python train.py --d_model=224 --norm_eps=1e-06 --lr_head=0.0358
Below are experts of layer 4 (counted from 0) of a mixture-of-experts language model. Rows are named router (the router's row for the expert), down (a neuron's output weights, with its number) and show model dimensions 0-223. Each number is 500 + 40 x the weight over its row's rms, rounded and kept within 0 to 999. Numbers have three digits each.
Before each expert's rows: a language model's description of what the expert responds to. This comes from a sample of Wikipedia text that the model never trained on.

# expert 27
It responds to: Field-value colons. Colons after infobox field names such as Education:, Locale:, Dome:, plus list punctuation like semicolons, en dashes, slashes and ampersands.
router:487507566567518550483474437586502568536424499521489459533430504429464450599515490502499504440458442508570503537510512494528492545514506551561592506468497516466499519421539512543501551517527447438484481458554498477469522462525491461566490459439468527469553468522495486471546522559546479476527475477487466492497531508628512470576518465517469455459490457532499507434550527481466496471535529533624501444527495456449518521574491545499568446535481573482529525548461488559491497461500562436475552489461532479496533432548500507489473506480401476473570419529495501455474511469522458498557510466489506452521487559485459571497539483486530471496524562541491427478514458529528448483502
down0:557532586429530512460477470463497509476567385488453412496508514464575533513515416495512467479503509455463515510505430544479547492528464446532531543462551460531478509548470452484452509558562475517490472488509513523532539538554553478512484486498573504508498485491514479377496619532496518519498557545516427521415529506459478448480516513487414521497495416567513541465537598474461572553467494513499486541532501464520476537483387473493469483493478520543483476602530473480472488499485535474506494509444483543543540512475445472501474513516477493542518494457401530559517553496446556460466567561507515467491523506584539507498537533485472460479496443440526518547497488450509518468490
down1:470515505485486530492489499536531512568463495442488547548505482558523563548564472523552458511500568529579513512499470575529461508455364487432431545464558483520527452463519589503509502444560464569534510469481463557566523480502417456571431460528518561480581514476467442494547473478475458509470466489526537514474470531533537562497452509537479457530483566509469503521496509511500523529486430521521506464500486470526611507574583541484567497477443469513421456466549498558500541470498465544460520547498501461427425454528490498514541562513538527453483469489514517549549504503478543559531491490479504479421506454517521521536525429473510474553466488517498532452499566458555461429506
down2:485511490498512530545494473431455539533580502452573544534534517452575528555496444442467558487557556493470460550512485536487527518475460497508542474447462481517442505410535467493463529518576394531466503419557568435495573512548433530519481475508539504492516515494547489486478370445492500446530510499530499518463504457429506499562539542518520567510518495499477510457457565483551501521493414591541520496505516546522518479487462525529496417561490460548438475527470474518534449482507464521427514473495503458479536516481482528508503446489459490517501503418509526497471511526421560540472478524568552480482485436527516430484471566456531545436506571480415462521536522521494539477569
down3:489531494504477509467623523529453470508460490492449514490513471552451527456497547415498551486501561446534499531466501504474474480544519542506479532499474545495515488523497527566420404441530492541501520535561464429484444555407492445479516497544485440490513486465556510561474541516466516482506484446492479538509573478529481471508596514551492574479514466594518525481448560518477488474496500544495480414502403485449489538463556481488552445550500527507502487444499520477529468467547448517507494424476484614564539475455465435482551508406467519481494566526503519481457465455534467502497461527451535511512519451496445476430491503501495518499527577478527402474511604501497505530428
down4:467449498568488502452545473464536506469501494457517534477458528543500526533397523446470514474437547515549484556452538506499582512523456478513503522493559444489472509524460509475512468492497563485498467450498567507546508472498457527541519427530502473503437538575497508489499512442499592511480534481466559502506526588509437477480603462527515540531531580496455452519466458464488479565510485579461565471486584542513439557418509581461509475476441509524476515502560495507462577485447491499537521470527535561500481503522449493537517481601592528489445565531539515474491515501529482510448535530544504377487452484521538515475509531433506559435518499494392559480486511521465519469511
down5:463449476534521516507460399459546543588515510460502548497550512473452509562558472525470449513508512496489467481496522422534488517498420517459547532457499515477537490485505532480504523499544504510540531488469450480500496493434606487554470480520490450526481532474525473446527551543515444534528521586468456549478534444428587519527502460542440545470506464441525558501533520501455535463525480487516567512527505528488559463483474550495549553567453583450507506528472474459418448482486482471526545509498441463512493534566476459516427529529388524533426498560454452495432471411513470569544472444440521535548462541494466497533574548435480485525491562515515460572532509476515515553522
down6:522462465506495563475527471464523458423498516503595456542502534472563490538505441480496518428601463500491542560481449419531524499458541493542453552547476468463503534587529435459546421472470480514463508484538519475523546502496478530483537554484451511494534591521547501502479508490485510542515563567462571525506501521526511451563473406491542451509544468505506475498461508508504483503484509565512517516472510485532540517446620491492500560508423458535405561521504439554539512518504417471484467517449512508470574544614462514535498516471476569475524513423455468462500450426502497491431469500489504485464539485535454527445517548522449470507467536493515447496541553455498504564562
down7:522554542534486505525532475528453510505530464510505475602495471607524509495526525389550532473448589476521534583443469545492472542445508427473471508496515461519493497500485488521437497463486492540555476476536465432537526483552497471470494468540485519399493523476567475519454607503528455475582529511510542522588485489515517608444490555494396414538516550571487547468498464472456488532508471463479517526532489425517505501517493512405563458468519470483528501528483524506479517515516495492456508463458493528518509461489516473458589362510523523521480463529436526518463536471520512482474473467434456541483474523504499523470516540541475465569413475501471516511491414514529483497491
down8:514505573438531527494516538486446510471516510488490516491509515514507375584428453497423529540533478523514485489494469501441480501434524526503489510460545549480495522487551448519492525507584554432493419554496539510512518541494546534475494443454507573497524505477489492453502457479507490489461487486479495487541504472438559426587525514466409466443531467491478469460549458462510503434496497521516460513427573525564485550446492483511572523505527444500469494531529521531481616463485578416491496447484515568538443479439497441482485500617447576531573469505492460479570457532549521524510526515529486505521488489491485482457444459520473533574501506539464602489504555499441521527458
down9:518484490488427520467523560466483532546524502511471547490561493528488537545524473487505458467506494544491478487486506553501481503519473434517570509492535491537518501469573506473483471468472488505567524443545493568451461481589415459537506505476478531543484488550547445518570364528498464496463533529528523512467493527526557471449470516463395509507494528569508535446487480442571538524445477462442488543554465456524445531491432423501420496505455470468502548467455533528561498510504499492470459453448526412514521476521492487521548482546558470540470541488423516608438477461476458508414521453518504557506511479591426430464519495521560546464494458477531542519524561547460460559485
down10:478469531512514505528558526496470508546493502574413570523451503550521513512482491580448491422456520551459515529490517505473491452468523504553467446452527554512465529455447527546569493518550550458461519509534494473528477557465453428496538491514441504552513544530509457436521473537455556541499421513489488466528436541545467550435450445495467460524510437524488485527471520535494455494438494481461430464481514484496464451460497574528488528527456483448555436475445553470471533500486515506495464571480498463532502568547490499425482495471507458437471529542515498556529591468493573512373565527518517512558559444515586447422550501478491523478539491553479451524540488553488529421553
down11:473525481467450561521464447524420566554513490478536565464441562478502547484528487419496493532498466507486407507487572499519548533540529465543462546511495439492428516511519530559539504487478430552475478471455464485512541453507551498489537488500535580499433565495475511557462495481464544529429537504524475528438560456510461516493509581521480460517515492464533449632450480436488554496528473496502559531514497496551461516468488452526486545467547598542451490440525530530477509520463574526487422511495470439551511485580441513552525455476524479445547542526494436535507468447526530478467467475529456492410550456518561484471551475453513447490544491449462545505571525523553516538524
down12:490482482516488529531466512526534494468506454473553476518485522482422417459524502455572445542473523502466486521443545508567553533521515489512537513481535432453527436496565446440530519549491536527416497471469453504493514511498451521518464512488500453526548555506514512580460521560511431556449578558474530567507539427552566541493556521512480503431530507555520550506491527531556464568472488541453511519530441495544513477528490568527480478482528541478543491513521522579533468476472624419560521490396593524495536564542536543471463520536514464555575480499524507524519543499501504472430508498489444489474530488490529557501546544498506482563498595443460469492486546410512513522447
down13:460477464534531564498491560592568445507496492467510427531485453565462519420422520534564479518562460500537533492529478488481486417465510472483548571593479527522456432452527536497533555458482463543424497463524517600445544532580520430433468599522491515531574548476474505442440495460499550498472526522561499463515445505515501432529475450467508507544552482470519506485529530540521509516541546555481491522503494434453544530467470530495488549507419481463510500539550528495541528549514504467534551455536518542494507513536562462525458584427549480515480455526467473495436442473496524421481472495512524473533467505611489484526528518457552500494516446533503483504548516482533513518566
down14:467511502466624480501464492509534495428510509511483525478474473535438525437537514496529501466527463460457432476515514471455506528437538544583446557515488540486469565497511568527556500495500525471397501444494533488510507488540501545615400528596510512496486431514475502548491412560470514452529476499539460513429512533474462465512495449542498510511489491500525477512494560545476483539541554494487506495578445541507481552502551535527477521509452504591521520521456510479483530449400519573534475507408447489530496537556515402512486516504518446493481463530487470559523476507580497569532534495435574486461466480493474520521557452529483527535533472454516489499437447409525510446521
down15:493466497536462423496513445532409520566522426497520563556445516534496459524479466515433456442520500470494451521535457542580476557543530538437492479479483454504577530503579490512501528581459430485445537603519515493497488500437479510521504541474460527493472505431490521582525436513556513522560480518498558496536545507526488587515521518541513439462439500550535501492454458505500480535484578451567499492502508456499510468536488546573511544504476541407510525541507493508484441496521491384511520484436564443534437451571448477526496497475587535494511528478488514440526553462517497498475481559540501533555462413417555560530521497441492489518505498498529517442521506501549519496524
down16:539541505533543495491533525588526503487451509508551510561521434466524477481544532505499518596467489521468503470469480562560469488499530470468469529557577497481500501480512468567522512479488555576481516563523514479519473445556555482472438495529507462501517492473524500500389434528552467533468462465444572529525572507535485502510464541480509476510513413513560407504502481446521469437434480578489483456464362530560509546494491502519515474514529504501497483431468494599489464478537506489555534438471519520501498497534528546519457501514484463481592485514542522458569521520484536581539506513516513546519475549563557417481442492490496437489410531509445472492490465516514573519394
down17:494476490456532507504508436471482522457475568443480427408538547492507531438470413542461465490515550526524529511472504519490495532482540507525530487527519562468528489504469545531566469487466409418550492578442594507475384502497545474499523521468517528506365545504517483493562451540434574501543525464472530489503610460496541424502520423591517505497525501513494556452489458508551372587525475455443494512541498433527511484477486484581493498504471570553522485495515531548572558452551513461567492497496534507482513518492467535471483457501420549544492537536465486475508491528504508475524538541441529482499547506488491503479502463502523529499554556504526460503520476472488504498481
down18:595576491473547458530452447564560449446532453550575517530484545510563488465498512492539454496549578447549543548493479446555449483459506572469473458457526518452489491473515534548477522445528440527439442493507429442453567475551508455530477439483471487445518499465512485416526450558511546546560501476477453481503517539591554458425519534565506502487494509499508510494528529469556519530498519509532534464454480427459526484554475504444536537450557513567428571489477477478561417428488532442510492492514524506485495554500508503525485508425476504496493395501583503576486499490501509544497536475501518494544453560479490492506519575559546533483511561559473500543473459486521517487476
down19:482468594468561524504500511486474523484455485520466427495526489437502545544486497434487485477469471561398404521454495583532489544504438481507433400570515529517454556479445511526450504550504509439499524438469497501455465488426429564511462484525526475507535485517512523514516584514490482466464547468475488561503509519475486506515549461502453526526545453538517473481511518454484447582476464456557480494470571561518516503522527519535446514470501542531522424458506473538515517500484433549530523548484543583493466478570529475524554477465525477485512533562534550497478535527581541504477478492517548498436479468467513501474433529504462529395533516530427582486489504401414480488579
down20:513518518490436434506512526527516460429504494468548412475518461575461483502524532506469493585466507480542489436518396496480526462510530500497503494602454515482508519538596512577565451507495533504556466441474452469559590460495550455496481575464502521583461553475498517461514402537434492521506574496494484513433523491497433538446397483539461488509541539485474502511520507499506515474490422420509540435475485497516506473468508499500481468460453494573504508525521502478502444454451477457541537524519524470510506529548535489542488477509596452548467439522487594514456564489549515475512555505488471453519553446564477436498494466554513525523514457555512450513429497499525489577544
down21:486460454484465500445442554505542444556514438528479454452551461490469540505457560521547479534483556507492484529480536554462477478509476518495554434516536497505512459527522446447536518476516535500523492520519472514449543509523473483452411409452500425516485479513551461488488459509483475480501529519551469540467542552497488440463485493530403513482517560496483512534528476384446483458557453458490539527533421458559504504509574507536483477466478501486533466434548515485533506528452505481476481536514406547610472477548463496484470415564491464488590491539527485544524626468551536497499466491460389525421475547474466460508398552476514493485441541487480491535485461541511523533497
down22:445465470457560576501479481495540434482455499455468568424529494530488490458442395463456535583468446489517537509482469427483520540456490458475555531553520504487517487479483403474468507544477508440515465523542507558489499474478500491527497519533519460549400568506507495448530445483437498514483447546476482558508523509452499494473481494531469499472457441438501495571559404525505456459486534474450543486535501452456525527481466542499475423472479491438509478511504468520393502458457587573514567513512493401487521510488439474525547572552530480477499514442467420504460547444481501446510509490531485524474520493479466497549516449566531518509461444499509587480539585539441503465530
down23:494522508528507589526555527516507512443560471439526478548513578499520537510575555476531467522519482536505577502459562513520493558514510513531535525486566464507463476550458486494465581459481478516451546547581455478478511543532477477429566476469548464484516533416525556476521484493561480525448498472459449467439487491558489549538493533483499484487511413532466537469544492427538457475533549576498548518432522477538477427476477422458538494473461432513546540648484528498534500434518486563463518489483501487511562498471498602513488514525442506539535472511506494590476448474475514516542472446482398459489484496454509497515563504562510503494465566538527524557467467570473492517531
down24:577537436466506464500469510435478453439528476478573460392494488471537475451564481499541511485498511478521537441539393493496528514565523477491473424463592547494459443505585468507530442487584549504569508508501482494441440494497551482495457494517510554519448571449480491516503488523489555449463467474505496525472503488352523543511515491549542502485466478531572486551483499546493550454558460436488474515511426515478558504474515450541449503434523495547512516589522481532536529530457528439504538554492466528500496460483512473527523532546539538512484539513506460448515520526463500498460459531469562501465473534465438535510476552461569522523519497517475585547513559589477411496496
down25:434531511536488474467433534490525471509501525438490516552606512523478533496563535450463504534522498497526403511537487458479505469536530577482556501507461516523518481471512499494486495510545511532530518508529437540495502585459477551488421561473496518533568490509519551450522487489542554461475511458492487499563484439491510474515513465509496546522517566457458505491556455534407465535459554480477541542519491501488477447518541527572499484499470523471439471477371440477485526456511551534505445538538461488578527493475518559414481386530492457507484535443390516459515446521513444434460471545509530516488529559481555484463553482511455509430397497546525501525413474510578483481446
down26:537597555513504559487478552426481529499515499457611461468506521472586445515568474537571494566490550495471547506441465531529523434519515449489520503451554442434529519483525523494453505505541432571535500478577517471441451489451493492530485529479465489541502563510478553515512462455426536581506414518509517508494520492477472579547548433493500419479533556459490492455577466490429543562531561472505443440436533503503549500577530471497584493493475452532480507546520468455553422478488457603543506493520485414493494516519505512566505548529490485531551562491489546477441509502534489489457514518488452511558480451506542518506502518506450498513510496473523473556459500485577488505507
down27:477472482546517476442412491541468468570505540527496538479471504544464507513443505550538496518534443475411532466537488589507502538425356493548559557484446534461482471571503519477493553481573524574484371407491476457485469514509496484530492476470548471448486499505492530486534459479473546501496493435557501506474516449511466499476520509569512541555524450524509541440554503540476532539503523498486447495509529546491435466472563451476530458518597495538458582506513521554488562562449514451484517478548533481465475508531451540506498515500529507467580423531477478557466509507491494512472429514469456494504530501510480520556502576566482520425551457509530554533534598485515500496499
down28:477538534475539507547525518522576462506443484512534504561496532467488527434490513475501468533434501520421535492522502468441523531522527443514488459494533491503487492449527569560443527506507525557497490528431522499476529506465504483553470574501521534478475541515538501534574614440496503476489498531602498495552484526491560486503468533448501473512514570491491452425498435493470467508522492516520499508551475517543477561546463499507530583504518479592500470456589489504512473442536480499474528522428493555483533562613533566486506529453566492485502570482498532449441518414491490661457502505541490468524397505514533491492489492510486476530480520457482490500463566439482517541619
down29:498507476454536493498487493491498523449477526546474430537507447458535505520468478563528503428490530478497515479504516546542460476481523539413590462509591484454508540594462461467506521548492457484489421504488519484501533571478507505502513433529466501506509489523474609488453657515455503491492542479569466484424484515504532525542470542448565467417508506448492429496520538489552506436432494555550451484522501503482522497558426540528481519485512414477572480577459484523598476510509494503549435455439508529496474505418513547512452548498515440514470455506515496416464511520491515522449496506539478553466504472519517477476492427490472454509536505420532538526456464424537526533451
down30:525433527476541531472450521498489513509492476444480481485541525419528523442460504490538488499467527552518496579553560477515504533553455525495479461528435517546490548502556504556484502496511536539517464490501537441522532515440477573509556586486512494514476486482452536490479637476530437492545455486491520460475523536453571443467493545547489534536619477425486475529463431483508470476525544508479465543518543595523503479478505423515506405510481502498465493500487484491418451485494447550510506489508506507588437528479528513465509449452440525493505542605429477496508489482517443497528422442492532447513454513500532476513511517464457509443459493527447506615552463408572483546480
down31:470464493524545552497550444440490513476533478551457519556467453477497489476562483534429525516546538518509504412551502507472488485510453515482474381517551451515500546542502531535564567559460466499532489467452525420457490490522511452482471478485514539535534517455470544536482532505512427564517441435523498587456452524462495539555592525510498523489465538481581490571473550443530591474475510458482473435477500467479557492541441510488510504465491530481483492457515536494506487491555553560501511448487456503558493528625477548512499470466543463488508489554462497412473528512521508492450543557454547537486524547616548544504430479540496442547504526509504485590472580498503458462492
down32:535546559499487511501454469478546496557513544453476527468485494519415452536460521419464548517480571458486529528429519540499476585499468474582506579491515517513467542541580527476517528527485560581480518498498536510459440479599489531513499442495516409516499467504560534569457559503580467565551536384460527483582492535489502532471480465492527475425523540508563507473489461481505516534519463444521491478559537527579505484469501518489527468476558450531499511481491548493455503507567512555527528509507490452441478472526464468516427473519508458450539508532528515460554573514543406453496520517509489491439548506582494520515486521532569448562435531492529505525499438508548461412514
down33:461546400501543512411500538528467514522518555581530483441551495474503514584565516463525487492518495430453493487550522508568445516552486541508489519510453477509470452497490535609505482517436481470462547547570452459481475465513482522494560485483523479455548538522473509479496464481491498495534496515595525513465503469470447574510478554498478526562451551470503429523452525536482519512523545509459539457570564492497493540525477587510502560517524525568524544544488515464525411535435506600475525480495468485533523494491556537539459409470513479516522494527503473503438427491483542483522488524489449604537505408454499470473459410415549480556483585525493492504489503525551560516514
down34:448439541464524498532511555447472491467479523493567534461540498532496515572489569435568537465526497501477447463550484517473500519510544494528523599460438435611466508444524451506462543509591574466503529520463516427387523487485510509490546441456513522511472525489544497500587555528471512457473519486515494525480524511507491553521468480440453585524487466519514562529522450486463447516490508448413524457483510477496434471439487523472507390572441516561502450543436498504484554469477476444521499547504407474476552490487529519498537492497488494483509537593479526430483566462511574495451534491605488454490527439477515486477516488551508491491540546486565446466501508514478499470504
down35:464544534481482526471508552497574474541498507470575430581472500501530469499528557510459477537517498537461552495515488543542514471499480568493477494418489459448467550494559499483506498469506542572543446437520394515591462499505479484505492506569443558579528520420456511472569431404593427508483531499469527519592494504450442525515401479445539449490526565475495489547493505471433487522475545466502507549566409485565459512545501500458495499505477560527502470489529507469429510492459474513480492535592531409542503479522521476501481491481494512468446536526486429594479519547531488502534561469478467482561527532489532534570493519515483504429504526490461536500464551515525496505497
down36:466487444508495493500559456466472547526487434452546416506529451516528516464569480437522529508467468564512456496446538510473473540498482489456479495493521533460491498501500573497510477471535465527531504509565489527516411552522483504516467461607524517402473472468504469622480550534566477517485517486526512502523550533466496517443498504506498536560546545537511554474507525477479549475432518455436595523520523556499522423440467488440553471517542476441507516475442475537492494466574511428516544408514414509501517575464425446550474545552520527536508551513489591500469528497518500527520500580550462481430502492446492470542512569542503494516450447499516544483496482540464537485613
down37:503479490508595562533526459480468542620519514500457486539522459422499497495511457478511525525508500439533509491535482521446534518444503558507498497476530494518495590530536503534504468423452510442489459526505494415555440506546515488518451471491477541492557439459561513447415419457473521500527464404511519499545511503387482522476562470428515435540403482478433506483528475539469522414544406488454539451562560509461417476473482479504490486514503554507489482502502472554490473570504478435483462455519473547491512482494543512509532494471525435551486532576466545533489405598512502477527548526536501495466506412465508496492495502552527540527535522524529429530495449499485493512497
down38:471536530539466417555506517514584517426499530449525460506408444447463474507533572443481508503489422512592528486439456504500480495499479516512467447453579538491494518448470572460468491437567535443450516446503469459524505485522403531436486485442423449440473489472540477522509415509519522547446519503494514417502455510496426593515535463455518559484489555465510523502543539517466522531512451491464566461537473503486568473474490500485474508557487414535526465453514483560464544492520496561482526438545461395517446506503514478508522490484492467488419461491425480500473513502505497546540556570482501508513544528500524509394513517428486497476493517531500496507537504516481403520511
down39:476577496538483453498441465562442539475524575579474490565536485554464437508567522575472520463466541572542455474538509507513511534466510494449461525482476522502473520545532545461532480577554439451514504469449499478451484475580459503461497522552518554527561499515492546423544458445523437473522526491488470464494502500431470474444456552463424429468505469468493541505460524485535511552486529511506488473444518464464452486568454513521452620481523535533518468554443529555508407506478545580444514527426497491466491534524544484447475483506443532492520544511533524527534548507447512506464496536507558469490523529521548568561560511481459526515522457446418451530523483506570492417459
down40:544515576575494470517503500484459509483471577485512450486529537557459500519490465498523582422504552434521520486479515415473512476449509483525470435495441414500506473469474497421513476458494503437471487496472504522452553500484535546519531526542496517464519545417512503478469377485477510535511486533445514450434574519502471479548424518546576514501528455386479475516458534474495424528494532515520483480456504515448465509492556553468519527472495488405568495506516490489438522445517493547484530574514498444442492489490496520537450453460537495501528476406524488505484489567557557556484435444540474510491501476410523427531508431504488446453513483506544547528515551532563543567431
down41:494560501519480478516561449563461543408488505525508512515520416564506492507452522557544476465514526447496495532517519550551585480532468520487567437520505501486463468445558489444528573510408411502490574507535496509437502447473494509501460442499546504526500511551503522513551598502458500561457439503483449460527519525487510459497588536535494566530438535518524436506514464505517488467561492476472454503563512487506506502476461472458561437519520560460480523539605455497466514542460489514517522521518477513436467481595487434483551569485468491518515443484490479505466529507456532476436459551506539483482442472557437476420526517516563435522485523471492458487458516424526433562592
down42:502524433569523601493527419481575503518429577412504528480489470508476491502490472530555452473549548603453514505464474493503499482439543538532509470516495541501503472500509571487488469503507522551529538526490486500525512518515541501498471540501508439478524570451458485517547512439488537486492483460563577500552500482494502564466573487452468489542510551448509510519529514476526448484521486558465531498495519550555466540507425482502582514437432528542483486495483543492497460556459484457593534533547571457462492515498501504376432500473413563480565509439531480464540497529520563512544553469438489497498441515499447475542520478513406515437502461483591417546503489550532537524507
down43:523484523416438509484565507477531550531562476531489506511524506539527537517511467446443580518470554549462454536449447503504502488535506481489476482415530427474531482513470499482524447493535488494535557478499500485541520470539588554481509523541465545446521522435537538490515385470422545502516491512459548496501508574442478443427511527474488483463520540535399510490492543522468500426444517486465506449507435516534465515428479417516398489450523483510533480517497508480464586509539467489550486516532542456516530557558501443490500432453525452469474529478495543466565459535540498493473493474565511394510553489443497430460423495533488597532488499519524462574455485561511440493520
down44:519526558445429544496515491499517458441579458472469402469523488564518506489413539477510511545470521500509534511509493470560483482481471484468448451460541484536515517494453525533534521486517479468528482499549559504561548503489487424531501483558535555537511422447442503544464362453449462454576488508492586443512507525518508502527450450486467494478529402532501479532499521514520473476536516531474514519446457430496523520463425580476461539434476492500480503553562514519467476442467427462489443448443512478472510497420509488428492489585515459445478549470523467454497564520526550445404472493582439536469484463540477495467516544543484541496597508476470509511511563501512502502497
down45:458511475489481467531514483563527486478483508425556546525510475540477473433453518527550498503477449494488512530608455446562442531409530460486508439433481454537545501503529457472569461479502480513481541454488490554487585475505393544503478596495551455527459479516551489473563460451495459474520516484475535546473468472513547491478542546495478467443553535481514502503474477463579480511522552423537573535488472497476525516482502465423543491527544510470453498479471522492515614608499470500485503495509477488498414452432554551512497468518448572507543518461492493500471507448495536448481526500539447518436524508559487554493481514493423413558488530498436579558467437526548493460482
down46:538523556544488484473516481518484593530539519513521465560496436463574532505554509519503505510507469518447480494394495472512496498478447455514432464504553426548531517527472502470436588456502506496536524447496572441464498464522460577467513487513484544472529559503442459466536470483567509495464525426531571521521513414467407552509555542488481524449489543452412466522588520462474458560441498529502507549488522454515428455546473525483494484528496523487479516505471458477490463570501476545472461498548546534465489470467532452456538487495556468543526510461570512553488407476515550478503486496465531484565439522426508508480448494406522464483480598495446547517518473464587561503497
down47:518495542505501522559498449549478487490528453530490444513484504448497463544494436541524528452470484561433482494475562547519511506478523493474509457492478530484422555479432469523523461520524550515523376533490515498449509507499540452524459447457493573511534466441514494444460521455438505494574494522528544493473446476570526471486473523482467503568482517480458478503526455476512535494532482553549449454479542438441437509495572434486527549576474518528538420459436473514527483508528480429513510551511561603453463479509550501462515515471413478501529442524429537428490459530551559431464448494517551505531399486499589528467504420583443454529524519474449484497480452450497542466499
down48:460463529542481466468483477486508469560484409461484482469523421461494420598505516434443478510452562540476613552488519523509506506470522471537554514522476445493490486424513470504528521566504538521485503499460519495526464552474546461402461489468475502509479493478487560566369582466476451523456532517479508473500491536455498439477518509473481574501501473488463501501488448509500528362495525521518484503532514506514570568540511501525517520548508498564525510516482622518513519516529530477486519521506463483547497491512468490561464495533485513522537488498564421518530449569523519491510401520486496475410550466492487522519465586502479570464421553499470584488496558471421488510504
down49:476483473532482606483508526534517540456517529517494531534573464493489567499581548542545444494485526543553516476551563483555431473520492517561601532447466501503471503523492508485577544466512505588531516517520550499462480486480452470533558576514486538480417509518508518486560538488422539506433494439548509530390447477523453523518491596571490454514411494461522444566477485549427478580467543477446490524488511503492502546482585511513520396479595550452459506465490486528423472431513472494468482505483469458497534487509494446474478471416492432533496523475474529521501523551514517529519525508511515496516490524522568470536503549530479547477475445439490513434474475517545506495471
down50:501483417445547463487504525465448431451447568519489494411542519504512511563575498502470533490550499469486443512507470530491534511480516533545455473454539485521490418515455507468508502438518507514529515468457558490511491479491555572503498483464490466554415529460539537488475436475468480527419501475532532522490472541476463525474445459534535510500516478458472483498513456481482576544467504524480476472525520476501556511520539452453375576450494521488487511504521502508543484423527430526477511537565421423459465486460350524427485454577591467567454440500482552455509489458500412475489508531488534526507504517544561412535510481473500583481492505518559516494516482481492465571509
down51:543487514522514515460594503457430457467532518487567532590493471555476536494465538541488495455613438469537467483514484473464446464472486503525520497487492487561505516538584512497466495465552518509523474519505522483435482542465416526541481450436526507461547558462490523446489436453477449454546421492495501517540480450513498484526566523490513497532520533521485480526421509502530465550579478501385478445497481519557489542493597422514481502477472466518506495556562532442537530513503522522614467545532476512461462520453529512495523491498496521511499497522519518539547401479551561587511482495541471481461506484409466600516561475515538444512478496487587502500483510537495395509537
down52:519465505504486492452539443502440515484462443419478534472531524553461563549557493496496429505515570493537457481546467498486470520511559489565520448512494512461495507464543496500479527414505543577540533559538495547479525496520488548478492458494483536516471398570452457541571494483501484450506581462540507476566448476489510414521499541488498546432539524495506533475423468481471486514508501548462510494542534500489557486566479429518521530452497419551431500421525489517440556546495447425490470477516501515538518485424529524565447517446538451462427481498424471499588477532530490537494510474497459519427481561519494472500544451491546578519548608500540522518503565520478467507588
down53:519446536538469475471549518447451513559518471489466547496560532508441522503555499410519496461485441510543465445492513462515508440551542498463444470536488445478530482461467535465468589461502451486463546521551530486465530545514548478448457494562470460482528549559469493501478550509548501544487504460550464515500527529476488477528494519505495448497477532501489502538457513504514447564499447447458519458502512493481486544456462547510491448517455441484543482550461484505532560409439555574528492434500517558555497501468428472482456532517537501511462526490572507432574454491489469539502518426551459527566432489513410465515524515596483505435527489547619434509512450507383417550492
down54:468536500556469512496489474485558498513508488527516481490464505513469526557447506451572587503539512486448463484559518505501515458459528484531492523526463555478489505397558488432531537529536432504534559528517491446475520590472443515545514530451446456470344503478527471576482453514569457473510512537500539578429472489493526476475457425435491466442475506428518476509465499511452502521534462514507541533503502478438621495496463480479551499488524445542484511496567451453502487585495441483509458468533540426507595529561523409526475473505541538530451558522509528553488485524503545531498550510560483509522558527505512458507456523481508589524473484510495509561536484558507547434462
down55:430439486498516463489439468478504478491426494435484481508516483528483544531512520466528465471506474448598465475527560460504434506506467550542420457564535462481472484513497473529550482531476459462480486452515474489534474529535512583495542577427467486496548487426460465488528503496467507466522577440494515431506420522467520440469536512545488464580494483488505471474485501456508434481512483462560471453515492524509444545395465500492513523522485497581447456477505493468444472566541544484488527537472478442428487431530473536454468549407477522494513421459581482561478461472431501506463481462595476500554576457498475586529516531469496520542461575485484522523516443453559509572485
down56:381544537515518547544422482444478497475544558490511467495463529499496523533551488521532439457481482520506408577496510481531428497441507493540511463466555533462460519536512559506538426455477462529528532508552459466454478496500508587529543452408495502530517396444529502492527468540545428493482496539476540544500452552545511504462463496461517551482485478440524506581576460533490467496573496507560514490501512518485521508487414506481510551526422518500530497494438508516434538518489474526494469466458423498492521430526443489507465548475495502483495487465468598487519536486474432387465579476477474438460557566557502500488453434537488562554485505510494525494474461520520403472493
down57:516468510501496494519465566437471482480509487511488514543546386486423597471464469461474512516477495525529552452523490442488506536551513571482556430476545477650505483497565550548517485492542467485511489519571520541482486472455490483425498552474461528521448393499503500471619568549552517495469513573523514486537502485491494503498566494509507522520490492460501470495493465517511588541474527485457538488465451543527520548422499543586533472499508504566525476520552472510497560432547557516496500502429514572500513547518472527496566507536529492446500500504519478498513523503488555545518482536575552477471525477520385477497512493494554595450529520536520503459468414516435458539515
down58:512521546439563572416537431551509524437445453396497497607505619490430462537513516516497484511500447554552499508435481562506538389497491447474535545445484506481521503514530508546532509513524542590564517488502624532459538491472559537487518472443511462493460532546498508523489501482502468477481449549477559456489520493461496433461476499585482504413468551488488506530543459504515464505493465517504497557520439542557442549550551522503518482497485472443538524547516509457533535550452528502540486441502575540511505474424501487475467514512472420516523483502528498545543457515536470527486506478502512501497547463433504491522491526431489468498505516545566383533503499432527505522515
down59:490501499512505505528506494432506473528505455453500486568442396552464533467536491484490544572507548394498476448557457538507522511535482596506557441433468635502513456467501485470494508505447535526515503545389375451486463519443449532452487548514348524520475501468512582492508397503471528492471481439491447508477426470488519523533533515533482515466460539461455475551486508536506474463530501447428509508522493501475499423409522436514435499487458478521503494491562477469520547520507511487578443511535524461497561535498484484517504482511506481522476470522507448519517460487446537497461475504487536497550482513465532533470515526501551533559492520536532534566554519501447493537471
down60:539481474514430497495456472498457460519471467508457503407465565500497488469496455496578528495505468489551468435562481541428437531580449417532491511493561526530445520509463497480517545521540542508501439479503494443504503438535513510455484491522476451513449479544504523488481477518440463517483497417480560536470477501461410527497455538586470461478515478489522488516524507495472436432442528516492497436510526455533488489487510481469569470500482445457459507549493485547411457519447509546472519533521484478441570466566497520546571471467474499440538490466555599515494489512517594576448581521467467478492468484474502532469364508503513536524414467539541539447416478466509490426489
down61:525448527455499434397529492543528530522514531517493525489429450467527518451468576537480452424573519467510512514494448526523484520519465470457478546491496494509547481491530502574503540450513480495494519509475496467555495526495574544547487487504494456556409465570508503503481405473524403549568482542429459434565474412491493472512449451430504530510542557473442484486521499517475539510526521506553450577485489462467453456544475476496488520455470482528481512467548426528543483448482438475430458470467505457483522438388488457460482549512517522470514501585508572492513507474485551538485451558461478458540469518533517425471419541486532456532451509463491508565385503499517498512518
down62:474510496564536545443530496535530473507506472523595493463505464522496460499540501425466460565546496481486549501412481467555478493463570572459523558466541538496514460517490495498472533465586502479526565462581509465537483533516476516487469441414450466435505541448517547479526524536543578544510522461475432512459498504522527500448494486568555557479456528572492572390524463534485496500473510478516478528482505570508454511406458501543455482520445505459452516503521451541499472496478478488486439467479453557482486496461576469526479522494438437479490463487495517499518443573481450593551502453568472494489484529513581515520450592478501487436515473607529477562512537539449475516501